config.yaml
n_layer: 10
d_shared_expert: 0
balance_bias: true
init_std_router: 0.0171
n_head: 7
head_dim: 64
norm_place: "pre"
norm_eps: 1e-05
tie_embeddings: true
init: "normal"
init_std_down: 0.00516
optimizer: "adam_variant"
lr: 0.00086
warmup_steps: 544
train_tokens: 377100000
Below are experts of layer 3 (counted from 0) of a mixture-of-experts language model. Rows are named router (the router's row for the expert), up (a neuron's input weights, with its number), down (a neuron's output weights, with its number) and show model dimensions 192-223. Each number is 500 + 50 x the weight over its row's rms, rounded and kept within 0 to 999. Numbers have three digits each.
Before each expert's rows: "mostly gets" lists some tokens that are sent to it at least half of the time. This comes from a sample of Wikipedia text that the model never trained on.

# expert 3
mostly gets: "A", " It", " it", " series", " League", "U"
router:548531558538520507484565534537591421444565489577505549456484510532532467574484503508462470471483
up0:492499505453572530623518505656520525521526497472482440454470462546465583447503533511501538514500
down0:497459447579464388587536519529535603482456503519480490485537470522495494476508472550533505445544
up1:469487452598447559590485411556440448447538447509586482455498499543458464515445407571515499528454
down1:414453501511546425519500528561486570507509515483429433482518548493551547522610488582396437456540
up2:559530505460473534483435519355469583463519460466472497454485434431516525572472472489558467521537
down2:500503510471491386558523495547487532537467605523545621493476426518458518476594497406439512482512
up3:472425463470503512467396531554557525425483544538540449503573506485440503660539474473496551428607
down3:520606489551600475636512477484556470497441569520426590511470482463512479505468517411539498473414
up4:482588551429415609447493545508446415466419595565499447494512475468462484467441510491481505502480
down4:480503508524481568484461488515434411519507442487459382492495541479527504544493464440599436458471
up5:412523570457554552440454495426565518535452456531504493493401512502501458508441530584510525469461
down5:520458487408479432423508504603412426543510583459564524501484403507490468438450530429540515443482

# expert 15
mostly gets: " United", " American", "S", " County", " USA", " British"
router:584457552576464502457375511545480498394501555497425545498504406495424489539543491470493501530574
up0:491507411602429478454469444491535460523481488502507455525624473495425468609439463493429512454669
down0:407479465576571413437541511455499535578405478554569448509468469454579483509423523584484486543484
up1:545544552469521485482456488417501467422375548535557520477503489498484507520474480511477466558483
down1:531585476527492549507494504513499469425586535504550536486472487495472477530517501494453537487408
up2:472472602573428629530464471436562465545448526518516588507457528618431385495415502459503568480548
down2:494467404518486425521550500416501462507449505534551575510434478500436526607510547562432369494544
up3:458405545618493548500520495541597480464543449473450449445535514490504409502642475556572578533447
down3:500536530502455398516507512472503469594522510486498379499537466484432475505531468554437565527531
up4:536432482492548399488471521548565499510540460505536527480590513519588471501375535547518488442572
down4:385554436492542482485518512617467535514511509532427526504549481518553532447446594539457591488508
up5:495543634425484363502502515439525524484511599500458496497413511444517475473529449526539524547509
down5:515569497449386546541538510421469434459616611474455543504458483463455503569573465476495527556501

# expert 12
mostly gets: " in", " for", " to", " of", " by", " from"
router:513450493490499459500519490424492505467586476524543495498487513519431490497630434454559524603454
up0:411498509510533518509517483458534535489519617511447480548615482445508509483485543467443478555505
down0:608507551501547477489567497484465551533552549532571510514502498459471527446532498580456456380464
up1:545492497510522503562500463512488443540555452537544490492513511502524521534504528506523569416461
down1:432543470497571438403427507428526497451423501498477560508459509503457519523548412521513440556484
up2:531546585502518492474566549386488415475495461457525411523566472411384534528401524482570489432576
down2:436562484589481506487508520515468498424455567525506625481469474488617488458582459497583517531499
up3:400498469526488511524534531583507535499538521499485482421483597501518522439468474496445622532561
down3:498459542485481466504434509447536462565553424515541415493488488504494475474465510427483454486503
up4:527563473549457513586529500474551518550465490523529490468473487489470497607522493406489486445447
down4:539471504479550510452444522485462531444596499470539498472526527476549494544501516523444439576447
up5:534536411553597565516525492361514578569485555509490503481503431530479486511497479584448530523519
down5:482482610551440473428459489457453504423531419519539582482523547489510495569475404455488519503426

# expert 4
mostly gets: "s", "er", "ed", "c", "es", "th"
router:371527532449504398526391477469530553585548454531542439514500470501477537546512506554554511450588
up0:495464464560394475465513513526547461419517546495438584492528513500491549436436425492503519490442
down0:652563424389484551583529545519578441490537482536529387455495530518587537484467584532439491577565
up1:495530636576448427502539461531395590589520542492475573507504504529560455533484415535489575514485
down1:472576477449509459514471491499508488429469370488593443500575516543440509446521511513550558577589
up2:431501485540328545389443500627472463443424464582498480493457430511576482526459528468572526508578
down2:570515551340580469549592508564527493470571542502461507507501533480564530463467487452388551451456
up3:548432452469543518466548511529422513388483558591511441458508486527570474463476479394479461579492
down3:592503497413588527477588544529495447504513526509491451481511491517518518505503546431455524622491
up4:531538509558502482395517535382521501515456532504575478513501464470475599556447455532364456516584
down4:471469518457510435500506516557462583514526400551445491524507498528499499446668491371629519555483
up5:440397501462399484539459450517425470527565529584514506482575527502502543611495527522461464456518
down5:515492460406544461458558498489534541553460470498478511495536425510587521441557390483404457549493

# expert 9
mostly gets: " not", " which", "'", " and", " out", " can"
router:476502429438577540513509512552447504536454442504549532505550565520509500594547478460468531557486
up0:606505496528430435490543447497489543494476601478502424487530400521579447485429525521480462590558
down0:436461599462472635449440518485506584339488475514527499501512488486353521584490535429468485467499
up1:495469612446504599487520501534520488526465549467525612611476536563436433523512557581489521465607
down1:446482459521551360519532484604515508518546509475551531494515447466508496480496525483492615534571
up2:513461456573449612591562554484479557476558594494465530467450510520533386432526398521518478426528
down2:570614482526555570551527504531394510504382519501482429507560577524453525513617547418539495481457
up3:566462502543563560489482496569481570493458595526510424491533533471463458496569511553531550426476
down3:491469441404509549481560499554479548555515465525417471501474489498555486382522490418493537474484
up4:509437540482448540526512572484480531524575538524475555547516533525442437469560495478450456479559
down4:455452516561542454522513496560593476522441432545514528499493474509501477399410501534489584581567
up5:514423558427514565455533428588487537532546355458540493504534528491628526400572584499563594444479
down5:449530560477576504548484519539549514587487505513533489507505509442461468512501508616447552488505

# expert 8
mostly gets: "\n", "==", "===", "|", ".", " =="
router:501525617484472467463513527447462521548535493515517421447480580498448442475532458387551533496533
up0:456534390511496514563441471452558456483536477492464468529449411503512492484512492447471592563548
down0:531537477531484510498485497627520483590477487492558528505539471474550514467576548464484418445465
up1:549409459530493437453531577510480534484504651522501464443581522525417486441513365565481456461494
down1:482488461568513595519482495482543461500440439474494550478538423468587490514440582357532574500482
up2:514564379472442502482527515591490563576553506541563553542504571460538478526619487489396466401477
down2:518423558440518506572506500396507439375471480478533554491533464485538473537488510477455523520435
up3:471450502452431485541495481597446587485543558544547488460530480462511510498609487525444468386495
down3:494521498549537521505482491366575451419510455459451630485527475472560539466526579456464512544482
up4:435457466530513648475522536498441455498608444490506474444570579410512488602557576476501378670497
down4:536562516478364351555549481557475535515467515504617610470505490525549521548565412526418516515317
up5:529458552509453547477436509521434563485565524516628461428520469577506494511531438464568433513512
down5:472512397579553523487478469476577437421570398501485652500529449500525516467477555522518473496519

# expert 10
mostly gets: " other", " new", " later", " more", " only", " film"
router:474487503510516561489523512503446512517405541501530551510471509498466520452440577543483450514408
up0:521610570526442525559492586528459578547558571493458562507448473492478585460482491542453393512392
down0:454521440456523576457453497555347509454498498508534503513550464442428496475405497423480472529416
up1:437569450585436462497441497520610495497534504528589641472529476504518499488439540537480466456510
down1:564439515528584562431440539521469506542417543518546523484454353482509539573370450540481502575418
up2:375528493530411545509562500522532484517554470532446642502487591518481477476574527577464516455431
down2:571522506473474595517460515405424423544388555484539482470505441546474479546480545510434512534472
up3:483468477483511435530459495522459483450509429529534509513544503521487500552463530530442525530407
down3:510392403507633481498492498547570507502514508456513508491501497516540506471564427509544580473475
up4:383553567433514526512496524381517538429541461443519564471488542534521534398568537456533524510460
down4:439492413442512487542438480431497453509475494467420447495495505509526497469567517440547559623453
up5:496475449465493526469523435417488481459467509458461437556428514560477503424510424480559537538518
down5:482507457602476473520579500465528555459520472464505466496479558534527475478518560549406541412525

# expert 14
mostly gets: " up", " out", " work", " called", " end", " led"
router:504576552485505456507580502487516526513487527501552479501525594498513515445308520467442538549522
up0:511500556443423466511499442452399615490563454507544418549483609459535519457553473503459473490472
down0:499498460502448434511507475540560542492392467480483512534459458502456545443502512554535411575411
up1:483531515506497539463437499487423485464570569452476594559560529506463517507513518492489496419435
down1:485527535415547522481544487566429518393550434535566492474486519552506484484512486449526429483410
up2:429550525594545592519521393536403529489517488468523567491504430479503472438474528543446411437560
down2:421471523544463440471489489562385499578486475476632550499484461469465472393503492568545492576594
up3:502422446465501583457510504546482490523442557522365442481465505491521520522574578482503613494587
down3:427462542592493517483521502439517497420625488514424475509467522530534465491478390432516518463513
up4:397432542514467501464584593463482506555498472478478486542539584485443447547521484487446444448539
down4:551536406494500511511530523611527547467495418451506533486466477546503519559406559487505502534489
up5:557450515549490421479533500542510421564463400530484461360436514521557508585412494499473488540512
down5:504493473568493423477506498611491479600601522544439401479510478501468505528513509423491474472475

# expert 0
mostly gets: " -", "—", " '", " ;", " en", " sub"
router:537512415476472481602562500503554435465535483562509427434442551568590489529520511400548496528419
up0:521398473526384488450619573429520476476532520566504561469531481475530400493500495511484438413459
down0:439576453499467465560521504487503511507416443443431517485440541511567447562449532434462564380489
up1:480498628377533561544569434422515515540567522537557495494459388506472577488471537540551492481473
down1:564462410475523528457489515533561485519449527478418389522505533518500486520549511448527481504486
up2:586485514478558423531539519499564522533499533498558478486593501533422426476496615464544530490560
down2:577578509565520426536494509492521536527513449531448458483523459479433472424424469391492508493436
up3:547497465518481455608462480421555370512575476547457551570541459480446495413567533543470454490528
down3:531550560547446473605517516365554521616434468440484433504470469446536500435457531410389500430478
up4:567457494498610416484500502474529412490437439508466448544539601470497486458458461424546468441492
down4:528621546552497406569537509479517588559512453552502446482497464459461507466405558400453549454431
up5:450560470491532659433468493459512489526472485481482536520456624504449491559438577488517496500543
down5:468512420589572469431561497541450453347453519537552518492496508502553518519563474469516531510463

# expert 18
mostly gets: "ed", "s", "ing", "er", "es", "ers"
router:419510458549577492492499496502611437473444500481481524479458458465443502481593588586511596485486
up0:463535493573463495665537490512549533538441548549499466450423489491580535402430517509512502507492
down0:514474449514419505411489484496480413591431432574485429532510492540523522424479587455542521468512
up1:509500444458516453367594426484488422500542470455575460458534450455473456418545465447410542456446
down1:356616485533578532440428491572597443520526517485515485480516530470502553508452493602515525546563
up2:492543373506468489437560555501528466447476508471558545471525474447486459576536546440498547456416
down2:488527565515524506431413492535520479604480585469471511493505506493541503530473511686481511485528
up3:532461555468474485448450489516498498503497564591473430485503485530461474436423410509540518485523
down3:636544437550526453531511469541473491481384495506475562478449501513446536490530420389424534621464
up4:516488502571480465495557452480551526459497527507494518392476520441533551530525391538495576461529
down4:472513498638557514439479473432431464451496465481561466509518478496446509504443534515584520510572
up5:505487495588477505544365505579491523501471548539538466530456449554495470483569461422521466499494
down5:443496505406499474535481516407480522520531511510589511502584457515498461485507516359484408474438

# expert 17
mostly gets: "en", "el", "O", "ton", "ak", "ay"
router:541432474526461604472454494506586515588510513483524475499480435529494491444416450483518457405566
up0:612481462521551510514427531477521497481487536560639472447547514559513559539410523492518531533453
down0:509507540422530506578492490477519496629465463517575559495506476497470510496502548458542610596471
up1:498499567574481426431362511481611463372606586464483509550415553567490484476471520496451543508502
down1:502526525530537454456522498520467506652500525507409496497531469454410499467587366464451453510454
up2:671418466534449566574504487526479518455548474526440487490507431483521477512490542498545537493560
down2:462540583495518547462591506473434513562453436492587485489466576486523511529558491406472520596483
up3:501537462498492516513496562578498438527574460440433450483554488547444493424489469453530445434465
down3:443453522552562454522470495583622521401535457491522440486487524493501498524412532643474522458490
up4:470490511471470391475499504491545594691474468587581538547538515443510486593532488540420506468428
down4:562440434481450452616496488493486409417547481530404492508492508469458475481540630446572493376498
up5:531612539577554507412486559533539479504603437453473457535506438515464432386473578538583547522480
down5:469480519469655510503445507481507495462564432443522509497428507491489554578572457517450425551445

# expert 7
mostly gets: " for", " of", " in", " (", " T", " m"
router:602496547463563535493373585480525489469489490526479570473497551490503505495444486454491513595598
up0:408489555499498462513507434413498475453417470507572378530459596409449443493432570515554484475520
down0:507544506461505617426525532478536459533564471522482580470513496524485527492556555558548553611569
up1:563534473515575521519548401446519573466536531466496428445586439593557557491510477373483542634520
down1:472501466519393494428477497581463503411606530467571552532467466516535487494537432616591385400419
up2:548512544428406537506499519404564526513556546547474454367447452547560458465477350477519448420416
down2:488578475487465356539479517530499463473527456477474489498468515495556456527453474499509516482449
up3:410536465458466405532532404484437566441579519560477551507423539420523536510537528475492508566486
down3:579512509541462593468474492591502515556488475508554564502521518491493544435522565579583453402599
up4:479497580467405488501507503489537506457504452514438509519501627483427514560524503546486606590561
down4:603502496595555524527507487581463597577529408485490482466525420506466526477533501442584458449571
up5:553502417515524500549527443417501519491429426452564547506473492473551494492503521408497495487546
down5:450486605461529492571464495519435541508560562504478431472566555463516465518410485571515532467473